config = dict(
    n_layer=9,
    d_model=384,
    n_experts=192,
    experts_per_token=3,
    d_expert=128,
    d_shared_expert=0,
    activation='swiglu',
    moe_layers=[2, 3, 4, 5, 6, 7, 8],
    router_score='sigmoid',
    normalize_top_k=True,
    routed_scale=1.5,
    balance_loss=0.00648,
    balance_bias=False,
    init_std_router=0.0395,
    lr_router=0.00196,
    vocab_size=8192,
    norm='rmsnorm',
    norm_eps=1e-05,
    tie_embeddings=False,
    optimizer='soap_variant',
    lr=0.00261,
    beta1=0.95,
    beta2=0.98,
    grad_clip=2.0,
    batch_tokens=[65536, 131072, 262144, 524288],
    seq_len=1024,
    train_tokens=987400000,
    steps=4672,
    dataset='wikipedia_en',
)
Below are experts of layer 4 (counted from 0) of a mixture-of-experts language model. Rows are named router (the router's row for the expert) and show model dimensions 288-383. Each number is 500 + 50 x the weight over its row's rms, rounded and kept within 0 to 999. Numbers have three digits each.
Before each expert's rows: a language model's description of what the expert responds to. This comes from a sample of Wikipedia text that the model never trained on.

# expert 53
Description: Short stems like own, head, hold, turn, cross, open, often followed by ed or ing, as in its own, blockade.
router:493502644507517503473524399427480557511471514508527589496500552464475459408424568593559485539496553519498512427541552518571408535569483437527463484488508603575494562522532461469499590405472448453404581425568453500591515409495459442400458543466493585500529513551474473489431548561492567517

# expert 46
Description: Nouns for time periods after numbers or determiners, such as years, time, season, century, and the comma after time adverbials.
router:493435457477480465520462392471519432530427510480541531497485500494532507531488570485528451505530499515441489476533494545511594542501517426539488387604600556505502509425532468481544470484418447494536519436543480443567482499555450460475436475551568707444533488513460548415519457519503528483

# expert 41
Description: Digits inside years, dates and percentages, such as the 0 in 2005 or 100, plus month names and invisible byte-order marks.
router:490447452474468520527445424552515516554448456477576550432406550455452421428456440605534545562618516529450539469486489552540519545523479450594535461507549515533481555382530486435504538449393578434479535430505442407485447511463489445583485516435577546467487531465397585445507478524452550455

# expert 35
Description: Word pieces or, der, mor, dor inside words like endeavor, rigorous, cylinder, plus line breaks after section headings and table cells.
router:529510531526532529485422456473554494514474418507539611465487457505398429562477500472541523401487446507466503447502543521530522587444476448565517441571425492501429504500499464499537532403479510445484528467554442462497424483464510479495586440521520551445543565394445513573459508568398601490

# expert 48
Description: Music words in album and band articles, like album, song, guitar, and genres such as rock, punk, metal, plus closing quotes on track titles.
router:539426436439529461484545479445522528523511383498555444395543456431481346451411495514526565573517502456468667472549411527513470541450490441518533421463458517570458561446411541413516532467459602505503579452373395442496400462406530445418433586480573506481517441364520545481540528426475537490

# expert 21
Description: Lone consonant letters like d, g, m, w inside words or starting names: Gross-m-ünster, Chel-m-sford, ten-d, Gymnastics.
router:501489497521561489577464449483462492539445492481558467479511471514537520570503568531565500507501497533501538460472565509556476495494414467523592468625529574495450530505440489416543572515476526509535680522484457451467376489477529448472478474542432567438516540502476466490495469477463569467

# expert 38
Description: Country, state and city names or their final pieces after a comma or label, such as England, Australia, Copenhagen, Bergamo.
router:592482465525467483399516489459459531496474493387532526465512516484480433501444509511537534542569527500448598446503457596540572438412477456535475415468499476601467551506547519404540494482493487483529515435403496458491522530496406493498398468470561550446535578466387559560401527433452564529

# expert 17
Description: Hyphens opening lines of infobox-style bulleted lists, as in "- Position:", "- Born:", "- Authority:", plus cast lists and table pipes.
router:540410529513479586506447405440512509535468464435565572467536642425562482523469489435560546563525489433495526496500383544530524508499494478604582494542522523511459501553446464494512631532370563481505532456528431440488468511500517444513546492565599571505531488456523520469521536580456621450

# expert 55
Description: Definite articles and possessive or demonstrative determiners starting a noun phrase, mostly the, plus its, their, this, these.
router:517469512485522540408457496520487561528432519428524480482529588451459537533413464614568458447521537503501607436555459554578518549502515443664521483495538557567529545494566550456545523498391525451529510458467520434439446549406465423520527540517517556423501522485500545549521459453460507433

# expert 34
Description: The opening piece of a word after an article or conjunction, mostly dis- (disappointing, dismay, disastrous) and bare spaces.
router:542440516502496482489418439507481509544446551475555552454470531441371492415481512587568491504530540517493505424494442509607468623558498457478578496535479549523545613474414520423505606536513587478481527475517455462510562465466443456491556547526452539480439540487553539526497439500414547384

# expert 18
Description: Inner digits of years and figures in tables and lists, especially 0, as in 2005, 66,502, plus writing words like written, literature.
router:563463465492457490529473385572525537561435463463556482442432516427501439476466549588524603537508496537475504464506477537546609525485511429586494478562527572524437561534514503463503568420495574420494555464514469395527428493484539409544486491513608553454477560454375508479542365480454517432

# expert 49
Description: Mixed tokens: digits inside dates and numbers (December 30, 1966), line breaks after headings or infobox fields, and word pieces like prop.
router:513461487453467519530461396577504520551431485468568483434393557436469438424464517579532486476552522492473521463523490605520556498522473424579540486540562521543472527438524500447501549452458566433515538439486416407541430478490490420555512498433594566430472528451404571412521461531489578459

# expert 12
Description: The letter o ending or inside names and words, like Galileo, Cameo, Quixote, immunomodulatory, plus line breaks before section headings and the word so.
router:500469559526513447575525463571471533537453421534537525432509578465428497438459438564532462470487570447465525524511526459518564599510504448573484476461495546535493573552528460488540583492581452488561552481471494439446450483499555443491435477466436529585499548459439476432463420487477491408

# expert 11
Description: French, Spanish and Italian particles and name pieces such as de, La, del, and word-initial fragments like im, de, ad.
router:507461473449593536439349467570458467550469507497539536440462512471455458528489475529539518463505537449433559474524441544508584564552414490511555404524485519508529520389573462466544549531515486495530539491485446441483465570378523455574540598566558543447413591547462524479440438479373466476

# expert 23
Description: Word-internal pieces ending in consonants within longer words, such as ent, ect, act, pt, as in talented, cactus, sculptural.
router:585471509476480581472448417440616485524472516546543480483433504449486442473457512514565495492634530628509464467597412452546429522469586462561561454548543447508504543466477417489536496505470597432519597424487451450561509569473560451447532630496493526490510571416515505532519543496505551529

# expert 57
Description: Pipe separators, spaces and digits in statistics tables, plus duration words such as years, months, weeks, and vice.
router:509470491477487540570484408559520544552436437475560453438429542469478427459466539582536458528514533491432533489517486551528529512487473425609546466492506485531452563407551562489540514496446572449498550449596426407468454479477514441576482521477550572450536534470383555420554452544473546448

# expert 10
Description: Word-final pieces of foreign and Latin names, especially taxa and personal names, such as -a, -is, -us, -ia, -ina.
router:447437463449516527570521467483539540550419505414530545441558551433420559430415394566544495495560524456488541458598485574603476483546505489514471418516486593520456551495548497481508496551497518477468543425515438457535530468482431487627517516509471518493458581517494521630422443483368549498

# expert 26
Description: Inner and final digits of counts, years and measurements, especially 0, plus spelled-out number words like five, hundred, million.
router:589492559435556437413475409388450538528382467495527481519555554492442480501486560644549454411525542504502482474537423510597514483482452456494518450494534494519495501497524519458493506496381524458447535462545443439496409456428509398598480566533489542461471494482487533513548430539459521483

# expert 13
Description: Pipe separators between cells of Markdown tables, especially header rows (Season | Level | Division), plus semicolons in flattened chart or standings headers.
router:535435411491635513456535466549516559533500537433551451519520547490508425441485462533552510409501495531563480460537434565524482581456463463560526463604502545506402460534491549437510503491512542495532492472595481422567490544472552404505461576571462476406458530422446497434428511586479506393

# expert 39
Description: Capitalized opening pieces of proper names after commas, pipes or first names, such as Ho-well, Cro-ok, Bo-unkani, St, Sch.
router:512510563467549456542423509561473532572471423413530502475447568501492467416439497511502544523559478501421592482493447557488505549490527453538587446535566591590428575501424591525504583506436477481515560334423478463435449500434529508538500547523553498517427587407437507528473446556437497438

# expert 0
Description: Adjective endings and descriptive adjectives such as -istic, -able, -ated, -ical, plus words like female, traditional, Jewish, ancient.
router:526454451444527499495526482458554470539461509460530464458562549468454433454503495543571462459505533494557582441634441482513549515525560476528437466505572512632446478436598562459512500415517576458407485473488459445567474500452512426537512599487559524464605517514473601526459458515484490387

# expert 3
Description: Mid-word two- or three-letter pieces ending in a vowel, such as ro, to, li, do, inside long or foreign words: anec-do-tes, atheroscle-ro-sis, Campeon-ato.
router:432497504493525563497495443499551576549474466420537530413343514446407457506532549543530553529511572520477647453587420490498513517508489459533486442470531624520472581515460555360555532450522495469396502464552460465501518512451465475533428441422438528535497462501527544466432469479389491505

# expert 16
Description: Blank spaces and pipe separators between numbers in tables and lists, especially election results with vote counts and percentages.
router:514369473547596500547401433496541451533437481420554550427414516475420500496452532535557449471610561523425499497562412464569465542492531469542561456534598599509451598416537426489526520468457566379513529506521424426548527497465468508473499503567507517511459520452433562436384381522505478485

# expert 14
Description: Personal pronouns starting a clause in biographies and descriptions, usually followed by was or has, such as he, she, it, his, they.
router:505525553536553436560471450484485504546481520459533533485490544475494465492482470492532484545499439470501554434512443622545561522504425490540539434535516554584523482438478504533521567380451495473503522462580478429576459519426509424548468499545484588460518406514493511485502422515375542525

# expert 54
Description: Last digit of song durations and table statistics like 8:36, 5:37, plus table cells such as Ret and attendance figures.
router:518497497512484508505432411534543535554421469463574448473473552431494409488458465596529522443526534509428531485500496566544517521528508436581496473453524555545486520426483549392509565473412547436480535432520437405513477454490486401510482523446631576437544542479385576427561416525470571443

# expert 7
Description: The fragment pi inside words (happiness, Lepidoptera), other mid-word pieces like syn, vent, and spaces or digits in sports results tables.
router:500437508415541482469490402514534483523482467453548447400387535379542408395474512600548558532586463459443504481547571533555508556532485449590468446519533503514379530564535552486502587489457595420515525453545457431500490447491512386526510510463544530507498506456433597546602485459482528417

# expert 4
Description: Adjectives right after an article or possessive, such as new, former, early, poor, original, high, late.
router:451520526490465470527535472558536456536453469520538447439479530435530529519466591485500516450504427516521612429595456452483513619561544431538532471556530517600469532513518566490501517493477562444390561476533490473517397505482501440461492610471532497467540508531443538485525470559505520455

# expert 45
Description: Mid-word pieces en, len, Gen and Sen (Skien, Waffen), plus spaces and digits in census, population and election-result tables.
router:624469532513489441457440461426475596531463494457535501539484563490534558465489538566527584462553576536468468406545535480574476645378405471557504438484428495540505506496585508446508522515545530505469566493580437474458423521480471449586377466545473538491554485472404496543573483597430474489

# expert 62
Description: Equals signs opening article titles, colons after labels like Binomial name, and opening quotes before titles or quoted words.
router:505415545543467609568484460486505469536497459513547503386430539484495392506379459537544458541489580549503562462489490491540435501545507422511431449512560542536415490489467501488475539491516532481510581463447526350515452483447407456460534542448502537458477606404477452488419508488456499510

# expert 28
Description: Word-internal pieces with k or b in compounds and foreign words, such as Ober-k-ommando, Plan-k, O-b-stetrics, ob-servatory.
router:565450510536474490477567428458547546515467456402554583482471574477448457513500506564524528510443526477522471456537583436565473540567407457570524477533485506480485564480529491424534506516446568488472552483530451449475331503487459414580389511486548651488472547441532467482496534546457546524

# expert 19
Description: Prefix pieces starting a word, such as re, co, con, pre, sub, inter, auto, as in renovated, regent, requiring.
router:561532554515463468461392467517514499545475488496561519481509572445483444453461521532533536540512483480448541481529396528506454573514482464524605468508568536503540529474532602440605513519478442442472455413587490453441440474527469443531520608482586536510480556487499540471489568572448553546

# expert 42
Description: Numbers right after an en dash or hyphen in scores, records and year ranges, such as 3–2, 0-5, 6–4.
router:528403481529574475432457340475378439531461469504563504434541520491465500499436502509537576428459555495452535465510445526565506528458515432540495447496456542515448524479550551517543549414525579464434493463456463420505519518496509426503551481489510555481523494484420509434520460503498542485

# expert 9
Description: The digit 1 beginning a number after a space, bracket or dash, as in years 1965, ages U18, dates and times.
router:553531529516536456498522357509437541528488506451540516429419542438531453530483510486522523541494544507505549417533495577590506551465477460590496478501465564540459537497511458454604565439473583465468564445478432465497491477430482392522466524517479506448547510497373497511516460538422585451

# expert 63
Description: Common English-word surnames and name parts like Smith, Rock, Hill, Wood, Mc, often in people's or sports-team names: Durham Bulls.
router:519512466458542435553569461517503538551454518491561443450475617491490469502452446525526476507496526490439526441532532589520516563572550454551544470540478543599422560465399539448512529481468522470500570316535494494545464472454544529567450532475588570407452548443531569491484452510494551458